Weights of a small mixture-of-experts language model, trained from scratch on English Wikipedia.
Size: 10 layers, width 224, vocabulary 8192.
Experts: a softmax router, a shared expert of 128 neurons.
Training: a variant of Adam for the experts, 497M tokens, 4775 steps.
Below are experts of layer 5 (counted from 0) of a mixture-of-experts language model. Rows are named router (the router's row for the expert), up (a neuron's input weights, with its number), down (a neuron's output weights, with its number) and show model dimensions 0-223. Each number is 50 + 10 x the weight over its row's rms, rounded and kept within 0 to 99.
Before each expert's rows: "mostly gets" lists some tokens that are sent to it at least half of the time; "comes before" lists some tokens at least twice as common just after its tokens as in all text. This comes from a sample of Wikipedia text that the model never trained on. Tokens count by the router's weight.

# expert 109
mostly gets: " century", " ago", "-century", "–present", " BC", "ieval"
comes before: ",", "–", " |", ")\n", ")", "),"
router:42 31 51 44 55 58 59 37 43 51 57 61 36 44 55 52 54 48 56 48 49 62 51 49 46 64 53 41 42 44 44 43 54 59 34 35 33 55 45 41 32 54 68 47 49 47 39 66 46 47 60 50 54 51 53 36 44 46 61 55 58 49 44 34 47 48 36 43 48 50 70 41 27 56 60 71 44 64 44 46 53 41 45 47 43 60 28 50 58 55 53 51 67 51 56 55 44 60 36 52 48 55 21 59 50 50 43 43 43 50 58 62 55 66 61 43 42 55 43 51 36 62 51 57 44 62 53 46 59 41 60 70 55 58 39 47 39 57 29 38 39 37 39 54 32 67 48 46 62 60 57 60 57 56 39 54 44 36 57 34 46 49 57 48 39 26 64 55 35 48 35 54 36 55 42 45 54 41 49 57 30 39 34 73 57 61 55 52 42 54 54 40 34 52 50 26 47 62 34 74 67 56 50 33 63 50 54 41 51 43 47 56 42 57 43 53 45 50 53 44 76 60 48 54
up0:57 47 60 43 50 56 57 55 61 69 53 48 28 47 56 54 44 49 60 49 37 81 40 42 41 41 37 58 50 51 50 53 56 55 41 40 56 69 48 46 66 48 42 46 63 61 56 49 59 35 59 67 56 31 51 57 53 50 59 44 54 72 39 53 57 44 50 40 45 40 52 67 52 61 48 56 53 57 44 37 44 67 49 62 70 46 55 70 47 58 48 70 22 51 51 54 56 53 42 36 34 68 56 43 45 54 36 46 47 59 61 44 58 46 63 57 36 61 39 50 43 49 52 54 45 73 39 54 61 30 64 55 51 51 49 37 59 61 50 57 45 40 36 31 67 53 55 48 41 49 60 65 51 42 52 31 38 46 55 48 33 44 53 31 63 43 48 40 36 49 46 41 39 47 67 51 29 68 52 66 52 41 45 40 48 51 53 61 47 52 34 58 61 56 33 54 51 57 66 56 33 49 60 41 47 45 44 63 43 44 45 48 36 32 32 44 61 51 55 41 49 52 49 44
down0:72 37 44 50 60 44 28 52 68 57 51 56 44 68 48 46 45 44 40 44 46 53 85 45 50 46 59 52 29 49 42 56 54 56 49 39 37 60 49 60 40 49 44 45 46 61 51 63 71 52 45 45 59 46 54 42 64 44 54 50 54 57 26 33 50 34 31 50 51 48 39 68 53 77 50 50 58 53 48 49 46 59 53 55 66 42 60 57 55 25 47 64 45 54 35 31 66 56 63 43 49 54 31 37 52 50 33 49 51 70 60 58 35 31 54 37 38 57 51 61 36 45 58 52 33 62 43 43 65 35 41 46 57 56 57 47 49 62 57 41 45 51 63 36 42 59 57 52 61 59 60 39 37 41 59 61 49 60 52 40 43 49 54 43 28 42 60 56 48 48 54 49 39 50 45 46 61 50 65 61 63 50 52 50 59 63 44 48 46 49 39 51 63 44 45 38 63 39 49 47 46 70 46 38 45 49 47 54 68 35 44 40 40 41 50 70 50 64 55 53 54 48 54 46

# expert 127
mostly gets: "'m", "\";", " cl", " —;"
comes before: " ", " \"", " The", "|", " Episode", " V"
router:44 42 41 40 49 45 54 31 44 36 51 57 27 49 58 45 38 55 41 42 58 48 58 37 52 42 48 41 41 72 41 37 44 46 32 47 50 53 54 55 49 59 60 48 40 53 44 43 40 50 42 43 35 56 43 44 55 68 39 51 53 56 52 52 35 38 53 55 48 54 51 65 23 45 47 43 50 48 59 55 66 58 37 35 55 41 36 34 64 36 54 54 41 34 49 32 47 45 52 66 49 47 25 65 32 66 55 46 49 40 35 32 44 48 57 46 42 55 45 49 41 57 62 34 39 55 49 55 36 56 39 43 47 44 72 39 50 60 49 35 40 65 50 46 36 50 59 42 47 41 55 38 50 47 47 48 60 52 34 62 57 67 46 52 55 24 47 55 24 61 52 55 30 43 43 40 53 34 43 51 32 66 41 45 52 47 41 34 53 38 38 44 47 43 52 49 51 55 34 56 43 37 54 26 55 52 53 50 61 36 52 46 62 47 79 48 53 54 59 55 37 42 42 56
up0:65 66 52 47 56 55 39 57 29 39 41 46 59 54 45 46 55 40 60 58 63 64 58 52 38 70 55 38 55 44 59 58 36 52 43 53 56 48 52 63 45 43 41 63 56 41 48 60 52 56 49 30 54 44 55 53 54 39 48 48 51 29 50 40 37 57 64 34 52 29 37 43 41 72 53 60 36 48 52 39 49 43 45 55 54 39 52 60 49 42 55 61 49 47 51 47 52 55 62 41 50 64 51 48 32 62 31 45 49 51 37 44 48 33 43 44 59 50 43 49 52 46 46 44 63 55 42 42 38 32 39 42 27 37 63 57 29 40 48 49 40 34 69 65 41 36 57 36 79 60 66 50 33 35 44 54 44 47 37 60 45 24 31 58 39 53 50 45 34 64 56 44 63 43 54 45 47 50 57 44 55 59 49 63 55 39 39 58 45 45 57 48 64 46 53 47 60 35 50 33 44 63 45 51 60 48 52 52 25 55 46 60 59 51 55 60 53 70 69 49 59 47 39 58
down0:52 50 48 49 49 30 42 58 45 55 52 62 57 43 62 62 55 41 55 51 53 46 50 57 42 40 41 51 47 46 41 64 47 45 57 52 48 61 48 47 35 28 48 53 46 64 48 51 50 46 24 55 74 65 48 35 40 36 53 66 41 57 49 38 48 57 34 45 70 60 63 40 56 51 58 68 58 51 50 46 59 54 41 60 57 48 50 41 51 55 53 42 64 39 37 53 44 50 61 40 37 54 55 51 42 28 39 51 42 52 54 26 61 49 61 46 41 49 34 59 61 54 38 38 43 58 60 59 51 55 48 54 30 40 55 32 64 28 77 56 50 33 65 60 41 56 57 34 55 42 63 26 57 36 51 62 42 53 55 43 47 47 37 62 49 36 39 40 35 63 45 64 52 57 62 44 54 65 40 32 56 70 44 56 61 50 62 53 42 64 43 32 50 48 36 63 44 47 59 53 39 59 64 42 56 64 48 60 50 52 42 51 49 61 50 54 57 49 69 31 48 38 49 61

# expert 125
mostly gets: " un", " Un", "Un", " very", " non", " el"
comes before: "2", "9", "1", "like", "cle", "iform"
router:46 33 41 35 54 58 66 33 41 38 52 45 25 47 56 62 34 43 64 41 67 36 70 38 45 52 51 47 29 53 40 37 41 43 43 35 41 45 52 45 42 58 51 35 41 42 65 64 34 52 41 50 44 46 45 49 51 49 45 36 51 45 53 48 46 23 63 43 65 38 46 47 31 44 51 43 41 81 45 57 36 57 51 43 67 47 47 52 66 44 59 44 40 31 54 49 52 40 55 63 40 46 30 70 41 47 62 51 35 40 42 37 45 55 44 61 45 45 42 35 53 55 51 42 42 39 47 64 48 36 46 57 48 45 63 60 45 48 50 32 52 61 26 56 48 46 53 46 34 42 30 55 53 54 56 60 59 48 42 36 29 47 49 40 61 29 40 35 43 45 36 68 33 44 48 37 55 50 39 33 49 59 48 52 53 40 43 47 54 53 44 45 51 52 35 51 62 47 60 52 47 37 54 51 51 49 37 59 57 41 39 55 47 62 51 43 60 45 45 54 42 41 40 54
up0:60 47 59 39 70 40 38 49 40 52 44 36 56 56 50 66 45 71 66 57 60 47 38 43 50 33 51 54 57 47 57 45 44 48 61 66 62 41 41 49 51 51 39 65 47 63 43 38 57 32 58 53 62 57 54 57 42 38 51 50 53 35 41 41 40 51 48 53 53 66 52 51 61 37 70 58 63 57 33 46 51 37 34 70 46 48 40 39 50 45 47 46 54 69 36 43 65 63 59 60 35 45 53 52 32 60 61 50 50 58 68 39 50 43 69 64 39 45 44 56 38 38 38 58 48 60 34 51 52 45 60 46 57 40 44 42 60 54 28 29 52 57 47 43 59 55 52 27 67 54 51 67 38 62 44 33 53 42 54 63 57 42 37 42 54 43 63 46 36 53 38 49 50 57 62 37 49 61 58 46 46 71 74 54 64 50 39 51 45 55 50 44 57 53 64 69 46 44 52 56 56 53 42 63 51 58 59 64 38 40 47 45 44 38 59 53 62 57 54 26 52 50 36 44
down0:54 45 51 32 47 45 54 53 52 59 59 52 43 50 64 68 71 65 66 42 45 44 55 54 59 48 47 44 61 37 62 68 51 31 61 39 36 32 38 71 67 50 33 56 50 45 48 34 47 49 44 46 51 45 53 24 52 52 52 48 42 57 46 30 61 53 61 60 46 42 49 45 42 60 58 60 36 59 39 55 48 42 59 73 55 36 53 52 43 59 41 44 40 36 53 46 48 41 50 57 52 57 51 61 44 32 45 52 62 62 42 49 44 53 68 71 50 45 47 36 47 40 63 36 52 57 54 47 56 68 52 54 47 42 56 56 66 54 59 57 54 47 38 50 59 34 32 31 54 43 64 60 41 70 62 64 68 54 46 64 52 43 52 31 52 58 38 55 49 58 66 45 56 49 47 54 41 36 54 45 40 43 71 39 62 42 44 55 56 53 41 47 50 54 56 51 40 83 61 49 52 52 53 44 40 64 46 61 46 55 55 56 47 60 28 45 48 62 41 64 41 47 59 27

# expert 116
mostly gets: "'\n", " NED", " BRA", " GD", " GER", ");\n\n"
comes before: " ", "2", "1", " /", "loan", " Apps"
router:33 47 35 59 39 50 47 36 53 33 37 52 44 43 52 58 39 55 51 51 57 44 44 48 56 60 56 58 47 52 62 35 45 56 41 36 40 41 52 54 46 53 53 29 47 53 26 47 51 56 47 33 36 50 40 37 64 51 57 35 49 56 54 38 55 28 60 58 35 41 62 36 35 49 34 52 48 71 48 54 70 43 45 41 62 52 41 42 57 43 63 50 62 32 53 43 53 50 44 65 53 38 31 55 30 54 59 32 51 68 33 33 65 67 60 54 41 67 32 66 33 63 46 41 45 49 47 63 60 30 50 57 43 38 59 52 53 54 37 42 34 57 44 43 45 29 59 42 53 39 48 59 50 44 35 38 50 46 55 40 39 59 44 39 55 26 55 42 34 43 52 44 39 42 38 55 55 52 59 46 39 67 41 51 51 39 53 40 54 65 49 48 35 33 54 54 49 49 35 47 59 49 37 33 55 47 63 49 42 47 37 49 63 42 54 52 56 48 55 55 63 51 52 35
up0:55 51 67 58 57 52 37 53 63 42 49 38 62 45 42 30 47 44 45 54 70 47 43 51 44 65 63 55 34 52 50 48 49 50 47 49 51 47 50 59 54 75 57 46 69 62 50 30 40 34 55 41 46 51 63 43 72 55 36 54 61 60 56 63 46 57 54 49 43 50 61 47 52 52 56 60 50 50 56 49 55 52 82 62 52 41 48 55 69 48 51 45 64 60 31 45 68 55 57 46 39 50 54 42 41 55 58 50 65 56 65 61 65 52 43 55 60 84 47 20 55 39 48 50 45 58 57 68 48 37 53 57 47 54 58 47 59 56 47 46 42 74 58 47 54 56 43 53 64 48 45 52 55 66 49 48 52 46 53 56 43 63 56 49 45 60 58 37 59 53 45 53 76 55 57 28 77 32 57 51 63 50 57 49 39 55 59 60 61 56 60 42 57 68 59 58 46 60 67 44 51 36 39 52 58 48 67 52 48 45 44 49 46 58 58 51 51 40 64 62 39 69 42 50
down0:63 56 57 42 74 43 33 52 68 41 59 41 62 69 35 49 76 45 67 61 42 67 39 52 52 41 54 46 42 50 54 58 35 59 72 41 54 58 57 49 59 47 44 41 44 26 55 57 49 53 67 44 42 36 43 55 44 49 34 66 66 37 49 41 44 49 47 24 56 43 61 69 58 30 55 46 51 45 54 49 44 36 53 53 60 37 44 55 61 49 40 55 48 44 29 49 56 46 53 48 41 58 47 57 59 48 52 55 46 63 49 50 56 49 68 45 41 52 52 48 52 59 45 38 33 63 53 60 50 55 66 53 47 34 47 46 45 59 42 28 55 69 51 62 40 47 65 40 31 66 66 44 64 45 49 54 35 50 32 69 48 56 57 52 50 43 53 44 55 47 44 52 42 56 73 44 65 47 40 55 54 46 66 47 39 48 44 74 45 60 52 48 50 66 80 50 52 55 43 39 45 53 49 50 56 31 42 56 50 55 51 55 47 45 48 57 39 57 50 44 48 41 32 59

# expert 104
mostly gets: "teen", " six", " nine", " eight", " five", " seven"
comes before: "0", ",", "1", "2", "5", "."
router:52 47 46 53 31 51 57 45 61 55 66 62 53 55 52 63 47 50 37 54 64 46 52 49 48 46 62 53 53 69 61 44 48 57 28 50 31 51 53 43 47 38 52 36 53 51 42 64 36 50 39 38 54 51 50 49 56 67 49 32 41 50 43 54 31 28 52 56 32 31 76 41 25 57 45 36 58 58 54 55 52 51 40 27 57 50 35 49 53 48 59 50 54 42 54 36 42 51 69 58 45 48 27 37 48 46 53 33 47 40 35 55 48 63 38 50 56 59 65 57 50 56 41 41 49 37 48 50 41 44 49 50 43 38 61 50 47 57 44 55 38 38 41 39 38 54 56 50 67 55 48 33 67 69 42 57 40 64 50 35 58 57 34 54 34 31 54 54 42 62 48 62 32 38 47 42 55 38 55 35 38 57 43 45 34 46 51 45 59 39 57 47 20 44 46 53 58 51 57 50 58 45 48 42 63 51 52 39 45 57 50 41 70 66 46 47 60 62 52 55 53 51 63 31
up0:47 57 43 38 48 40 55 63 54 57 52 49 47 58 50 46 37 52 51 56 43 55 43 53 53 42 35 42 55 57 53 54 47 62 60 43 47 63 59 75 55 40 54 72 30 56 50 63 47 45 53 41 61 59 45 40 62 39 53 64 27 56 45 38 61 53 57 44 50 43 41 44 55 61 56 64 38 63 63 40 37 41 55 56 55 47 71 49 25 55 55 61 38 54 49 32 65 51 34 47 32 48 51 47 54 63 34 61 45 42 73 49 56 58 49 52 32 51 51 45 59 56 42 44 46 53 59 36 48 70 39 56 52 41 47 51 44 49 47 62 55 46 39 27 38 58 61 57 47 26 35 46 56 66 44 55 39 53 52 52 47 47 33 52 31 50 46 48 64 64 34 46 63 36 49 40 39 58 55 45 57 49 61 57 59 59 54 47 59 42 53 67 63 47 47 43 48 60 43 46 24 52 35 50 21 51 49 62 52 51 48 55 69 58 38 36 32 34 33 42 51 52 38 48
down0:41 54 59 63 48 41 47 45 45 42 51 53 51 51 43 60 35 66 39 49 45 44 53 58 49 59 64 59 57 50 33 39 54 47 62 42 23 46 53 62 62 49 47 63 52 51 44 43 51 41 49 51 65 33 51 46 54 47 48 55 45 39 51 55 57 45 59 54 41 41 48 68 55 49 55 49 61 61 54 45 64 30 59 53 73 50 45 47 40 51 48 63 52 35 59 54 74 58 34 57 56 30 40 37 38 67 53 57 41 55 58 34 62 51 58 44 59 44 28 50 48 45 54 37 39 51 48 54 43 45 48 67 53 18 52 58 62 49 43 36 59 44 41 33 46 59 52 65 47 71 58 75 50 46 51 57 46 48 56 46 63 39 45 45 45 50 66 48 60 41 57 57 71 62 54 62 57 59 39 26 64 44 55 53 54 43 51 54 51 57 32 50 53 71 38 48 45 53 68 60 44 59 40 37 48 35 56 67 51 45 55 36 71 40 62 61 37 50 39 30 47 56 41 35

# expert 45
mostly gets: " both", " either", " any", " usually", " typically", " mostly"
comes before: "0", " |", ";", "9", "5", "2"
router:38 47 47 64 43 54 65 51 61 34 53 53 52 53 53 58 33 70 39 45 59 44 62 33 42 40 61 55 53 58 42 28 50 43 56 37 49 41 35 57 40 56 50 42 41 52 43 46 40 52 34 40 44 63 57 43 58 38 49 34 39 46 55 39 38 30 51 34 38 34 62 58 26 47 43 40 46 63 55 46 52 46 46 38 49 38 52 50 39 45 55 44 54 27 45 62 35 48 51 36 40 34 21 40 46 38 50 45 62 41 25 40 31 52 54 51 37 44 42 53 32 61 54 43 47 40 58 55 46 45 42 55 30 35 65 50 56 60 35 31 44 42 59 54 38 51 44 55 45 51 39 44 55 48 35 40 47 53 52 29 61 58 55 48 47 31 52 47 49 49 40 44 42 53 39 63 63 54 43 42 54 46 59 44 62 43 43 53 57 64 60 38 50 52 33 42 46 40 40 56 43 43 36 48 63 18 53 43 42 56 38 48 60 48 55 47 66 55 43 47 59 43 53 34
up0:85 56 53 48 46 38 59 55 51 58 26 57 52 61 62 67 44 46 45 63 49 40 49 59 48 51 54 51 80 24 48 51 43 51 49 55 59 35 58 50 49 49 65 44 56 58 41 38 58 71 40 58 54 52 45 42 48 46 57 47 54 50 57 42 39 36 59 58 46 63 52 53 55 56 51 53 43 60 47 44 59 54 55 52 58 61 33 39 41 37 48 42 57 72 45 55 69 44 79 58 50 62 51 45 51 41 53 59 50 53 36 45 53 48 53 54 50 54 46 67 39 50 50 47 67 35 49 57 46 79 65 47 71 56 47 47 51 39 55 65 28 50 51 58 65 47 32 42 56 48 46 67 48 36 51 48 43 35 44 52 69 51 42 50 61 53 42 39 54 46 68 54 65 28 46 58 44 60 42 39 70 61 62 65 40 48 50 49 41 60 53 39 55 50 57 61 54 52 45 45 58 55 57 61 62 53 72 58 57 38 51 61 59 66 46 47 36 57 46 39 58 40 39 44
down0:55 56 35 54 45 42 63 38 62 42 50 43 60 59 57 53 51 36 59 47 49 32 54 46 57 57 33 58 41 28 65 37 30 40 64 52 50 45 52 57 47 50 49 56 44 69 61 42 45 41 42 58 53 38 49 50 59 47 50 31 44 66 53 26 53 54 52 71 62 58 54 46 52 48 52 63 64 44 66 73 50 44 50 58 51 54 57 43 63 28 42 45 64 51 66 66 40 41 48 57 50 46 47 51 44 49 54 54 48 57 48 44 45 36 62 46 59 56 55 55 38 36 69 61 45 27 22 44 52 47 48 68 62 58 52 47 42 69 37 59 39 66 74 51 63 47 67 50 32 66 43 46 52 49 51 51 33 58 46 53 54 67 53 44 47 54 57 53 32 69 54 51 53 56 54 52 59 55 64 58 63 61 37 47 48 45 32 47 60 61 24 51 44 45 51 54 48 56 42 43 58 43 48 40 55 35 63 58 43 60 26 44 52 60 61 48 65 44 52 53 50 40 54 45

# expert 121
mostly gets: " (#", " Avenue", "HP", " NR", " NE"
comes before: "0", "°", "5", "3", " m", " km"
router:41 42 46 47 56 44 39 41 51 40 40 61 46 38 28 64 41 68 58 59 44 58 51 40 52 62 48 52 33 61 50 46 65 58 44 43 49 64 56 56 39 39 53 58 59 53 32 45 49 48 36 47 53 58 48 57 55 52 47 30 55 51 33 41 49 32 39 63 36 39 56 33 32 57 51 41 53 71 37 61 51 43 44 49 62 42 28 45 34 56 42 57 64 29 52 42 54 55 42 52 47 40 26 56 39 63 53 29 52 44 40 42 66 67 48 57 44 50 61 44 31 67 39 51 39 59 34 49 49 44 33 55 47 51 55 50 57 69 40 39 52 54 47 50 33 48 58 49 60 49 63 52 54 59 64 66 53 61 64 34 43 48 54 45 55 29 73 47 30 64 30 47 35 59 41 39 58 45 52 44 40 57 46 57 51 63 46 57 46 54 57 51 33 37 35 43 43 40 34 53 46 51 35 38 57 48 50 67 44 53 31 42 46 56 52 54 48 64 49 54 46 59 52 45
up0:62 52 42 62 50 37 59 43 55 50 45 38 32 46 53 43 56 60 41 52 48 41 45 48 34 36 41 52 60 40 59 56 51 46 61 81 48 43 51 25 46 40 39 45 54 38 51 54 60 61 51 70 55 58 52 48 61 61 44 52 48 56 47 34 49 52 55 56 44 52 57 61 43 71 70 47 63 43 42 48 44 35 51 60 57 71 41 68 57 63 38 48 52 34 55 43 64 52 33 33 52 43 45 46 48 36 59 37 36 58 56 47 54 50 48 61 51 65 48 41 50 46 50 71 46 43 49 45 78 50 39 75 63 51 49 47 49 52 44 47 52 48 48 45 57 34 55 78 46 50 46 70 33 46 47 50 51 48 63 48 40 39 64 32 49 50 57 52 62 53 44 56 43 32 63 71 53 55 50 35 49 60 45 54 49 54 59 46 28 47 55 41 59 53 56 56 45 45 50 66 56 63 55 37 53 53 53 68 63 30 62 46 43 33 30 32 41 48 56 57 38 56 57 56
down0:65 73 42 38 37 48 55 50 42 69 42 37 40 24 56 51 65 53 47 59 71 52 56 69 47 45 57 57 57 53 45 39 63 73 42 60 53 43 64 42 36 47 64 33 56 61 65 48 54 46 46 43 56 60 43 56 54 49 60 44 38 43 45 70 68 48 50 60 49 68 66 60 47 51 44 52 58 36 52 46 59 54 58 31 49 67 63 44 58 38 52 31 53 63 48 41 46 58 49 65 40 39 46 39 60 44 43 56 43 52 40 51 44 50 44 44 54 47 46 45 58 57 58 36 33 50 56 49 66 42 52 51 44 57 55 37 56 36 63 45 33 52 47 60 46 41 36 51 36 57 49 66 47 38 41 51 40 35 59 34 53 64 45 50 36 40 49 42 51 48 72 63 64 26 46 49 44 50 39 54 62 61 57 35 56 46 42 63 38 50 49 47 49 52 81 49 64 58 73 58 64 55 57 41 53 58 50 58 60 54 33 46 49 51 48 50 60 59 65 59 62 60 51 46

# expert 77
mostly gets: "In", " NA", " Di", ".m", " NE", "-St"
comes before: " ", "1", "2", " Louis", " John", ".S"
router:33 44 46 37 46 54 36 53 58 51 52 52 44 42 52 44 39 55 52 53 59 46 58 37 65 60 38 52 40 48 56 55 61 53 37 33 52 54 40 67 61 44 42 41 43 50 55 56 38 55 53 47 50 60 42 57 40 48 61 43 44 62 48 45 39 21 45 34 45 36 58 39 33 41 31 49 27 56 48 54 64 33 39 59 49 41 39 72 38 32 50 61 63 47 60 40 46 46 45 56 46 57 29 49 40 61 30 46 60 46 42 38 40 39 55 49 56 42 39 44 50 61 59 47 60 44 48 71 57 56 40 53 43 26 44 58 51 68 32 38 43 48 65 55 43 50 50 60 54 50 46 54 55 49 49 68 60 55 30 43 59 58 43 47 46 33 53 61 52 65 48 43 45 62 49 53 62 61 50 54 47 71 39 39 70 47 59 45 56 43 40 48 32 37 40 47 59 48 30 45 46 58 33 31 41 45 38 41 35 64 45 42 66 59 59 46 57 63 41 51 38 43 42 31
up0:55 32 57 72 29 67 53 48 45 63 34 44 54 30 56 56 37 55 40 66 52 44 58 50 51 56 55 47 34 43 57 40 39 48 50 54 42 49 55 51 59 52 49 50 48 54 63 64 62 62 57 61 29 51 44 35 62 49 56 55 50 55 62 37 68 37 62 59 60 57 43 43 53 45 38 60 55 43 49 41 53 42 61 47 54 73 44 68 45 23 64 47 51 61 44 53 65 42 41 52 70 28 57 58 49 62 53 44 67 59 56 54 56 57 51 60 71 56 52 45 43 36 56 61 54 39 52 51 48 66 50 41 60 54 43 55 56 34 58 47 42 60 48 52 43 57 39 48 63 60 43 43 60 49 41 27 31 58 52 51 41 52 38 63 55 56 53 44 58 74 56 67 71 32 36 65 51 49 47 49 52 55 59 55 43 54 52 56 59 59 42 42 40 30 51 42 44 56 48 40 55 50 37 45 59 27 45 26 56 58 57 48 47 64 73 56 64 50 50 48 48 41 52 49
down0:56 46 49 29 36 58 57 46 60 71 34 54 52 46 68 68 52 53 60 69 38 59 44 55 35 52 59 58 49 36 48 45 43 44 54 53 63 42 51 56 50 50 49 54 54 50 45 62 61 52 62 51 57 27 57 57 49 51 56 53 53 56 53 32 26 34 28 43 52 54 51 61 53 43 47 53 57 60 37 53 45 49 46 48 52 50 38 22 66 57 37 38 54 61 44 44 46 48 48 60 37 62 51 52 52 54 20 62 49 47 59 52 46 48 53 49 64 38 55 49 66 41 50 43 53 55 44 37 51 61 54 60 57 47 44 54 59 45 47 49 68 38 71 51 66 65 53 57 51 44 72 40 63 53 49 65 61 45 67 72 47 43 47 55 63 37 50 46 34 57 44 43 59 41 40 62 57 37 54 47 34 55 46 43 55 61 45 50 54 59 41 54 53 31 41 56 56 51 58 32 41 43 64 33 62 60 63 43 40 50 30 64 38 53 31 43 61 50 54 80 49 53 40 54

# expert 36
mostly gets: " Robert", " Alan", " David", " Dave", " Michael", " Steve"
comes before: "1", "2", "|", "3", "0", "4"
router:41 33 33 47 48 45 60 39 40 42 48 57 40 52 41 53 26 54 38 41 67 47 54 57 39 53 42 58 35 69 40 33 47 41 45 33 45 58 49 59 36 57 55 44 54 67 31 53 39 56 44 48 51 53 29 52 57 49 40 42 52 64 40 44 50 23 55 40 48 45 59 40 27 37 50 45 57 61 58 46 49 43 48 35 63 46 42 51 52 45 50 55 51 30 48 35 55 50 58 58 32 64 25 49 30 55 37 40 40 55 45 42 50 57 64 47 36 52 43 69 44 48 60 31 41 54 52 53 53 34 46 46 33 38 62 52 55 61 41 33 45 51 39 54 28 53 59 51 47 42 59 43 69 42 55 64 49 38 52 39 54 55 51 49 30 26 65 42 31 66 41 58 35 57 33 40 49 41 48 56 41 66 48 50 49 50 37 43 52 44 56 56 42 54 59 39 49 59 46 63 66 54 39 41 66 41 38 46 43 42 37 44 54 41 56 47 56 58 48 49 50 52 42 49
up0:32 48 55 46 45 36 57 46 52 58 43 46 36 61 63 41 31 57 69 63 50 43 62 39 53 53 53 66 57 51 62 58 36 50 60 28 53 47 57 47 45 55 68 63 31 46 36 49 54 51 49 44 49 61 66 46 45 47 57 48 65 59 64 57 68 44 47 62 64 53 44 48 47 48 48 46 49 45 64 47 51 66 59 54 45 60 53 55 42 38 65 47 52 50 53 43 60 48 36 47 31 37 55 50 58 48 44 55 56 30 54 44 56 40 48 54 44 58 74 39 52 38 58 63 50 56 39 39 41 52 42 45 79 56 55 67 53 27 49 51 63 45 56 60 59 57 52 63 42 44 68 57 39 56 60 58 48 54 57 56 52 42 53 42 58 65 59 60 63 42 44 58 48 50 45 59 27 57 66 70 54 59 39 55 24 42 30 47 52 43 36 54 53 60 53 46 59 43 51 63 44 37 49 54 18 53 81 56 61 47 59 57 48 62 55 47 48 41 42 60 49 48 66 58
down0:40 59 63 50 35 54 55 58 46 54 44 40 69 59 62 43 46 47 36 63 51 51 56 59 40 38 54 57 37 63 57 43 49 59 50 39 43 46 28 41 59 44 60 51 57 47 54 67 40 58 48 33 58 45 42 37 43 74 64 38 56 57 59 54 49 39 50 66 59 64 41 46 55 54 40 39 68 36 66 45 53 51 62 59 66 42 56 37 47 38 54 46 67 55 38 48 43 54 25 62 53 38 38 47 37 25 60 52 70 47 47 47 62 67 44 45 54 57 34 38 60 46 37 66 52 35 71 45 61 54 59 71 50 62 45 43 41 34 73 51 60 43 60 51 54 46 43 54 55 36 62 48 39 45 46 69 57 50 47 45 63 23 54 55 62 70 46 49 45 41 39 60 61 49 48 61 50 61 58 63 49 46 41 51 55 61 44 48 53 54 49 41 46 64 53 46 52 37 52 49 54 53 56 56 68 54 37 48 56 50 52 46 66 54 59 74 67 38 47 46 50 38 54 43

# expert 114
mostly gets: " can", " .", " will", " may", " still", " (\""
comes before: "1", " been", " be", "3", "|", "-"
router:44 42 32 54 46 38 48 43 35 38 54 50 44 33 55 67 34 58 30 55 44 44 64 54 54 62 54 40 33 62 49 36 55 46 50 44 40 58 38 57 50 33 48 45 40 68 44 53 39 52 54 41 43 61 49 37 64 43 53 39 40 57 41 36 40 27 52 52 48 42 59 46 27 38 61 47 58 65 54 54 56 45 60 33 56 50 51 41 46 41 60 45 46 32 53 35 57 40 61 65 50 43 28 53 35 52 54 35 43 57 40 41 61 63 44 32 50 57 46 54 41 46 56 47 59 49 70 64 43 47 51 42 30 51 74 49 52 69 40 35 35 65 49 39 39 49 67 44 44 33 47 50 60 45 45 41 42 56 43 39 44 66 46 38 44 30 58 39 30 37 41 47 39 45 34 46 55 51 44 47 35 44 54 46 55 63 46 45 48 61 52 46 40 48 49 52 38 58 30 44 57 55 39 46 67 28 39 49 41 52 37 37 53 58 54 50 71 56 56 55 57 44 47 50
up0:57 61 62 47 51 54 58 60 77 70 38 29 57 51 49 39 37 60 62 50 57 49 26 46 76 52 38 46 52 39 62 46 63 40 44 53 48 58 47 48 59 45 29 62 59 47 49 57 70 59 47 61 50 69 62 48 48 41 50 43 50 40 54 57 51 49 46 45 42 43 41 29 55 46 56 63 49 53 52 62 37 52 55 46 47 54 37 54 39 63 43 49 48 48 47 44 50 34 29 62 53 61 55 58 45 51 49 41 45 32 38 54 54 56 53 73 51 58 52 33 63 37 41 57 55 50 53 53 58 32 44 37 69 40 46 56 46 45 47 65 61 52 49 50 58 50 56 64 50 52 63 69 67 55 43 58 61 46 64 45 25 41 69 42 70 46 64 48 44 54 61 47 56 45 56 52 35 63 56 61 52 64 38 63 45 52 55 49 63 53 54 54 57 33 63 39 61 37 39 43 50 55 41 52 62 53 42 41 51 51 55 40 59 53 37 33 51 52 62 62 38 29 74 58
down0:51 40 42 53 50 52 46 42 46 32 49 55 70 57 39 63 60 47 47 58 59 42 42 54 68 52 52 62 29 63 62 68 51 42 68 35 47 59 38 43 43 46 63 21 41 77 37 33 68 60 61 44 49 53 38 39 48 37 72 64 46 39 52 35 47 66 47 46 39 54 50 45 44 64 51 51 45 50 47 61 54 54 54 47 66 62 47 51 40 46 58 46 64 58 53 47 51 66 39 45 43 60 32 40 53 44 55 45 55 40 63 61 60 67 47 50 58 60 41 51 61 48 64 41 39 60 40 51 49 40 57 68 44 53 42 48 61 65 50 50 47 54 52 44 38 54 32 55 46 54 60 24 56 51 41 67 53 54 52 36 42 47 65 46 48 47 48 48 62 64 35 56 58 33 45 57 40 38 65 55 53 37 44 52 48 57 53 52 47 56 65 48 56 53 56 28 45 48 57 50 51 45 51 51 54 60 52 43 60 48 30 49 53 52 66 44 57 55 48 50 55 83 78 49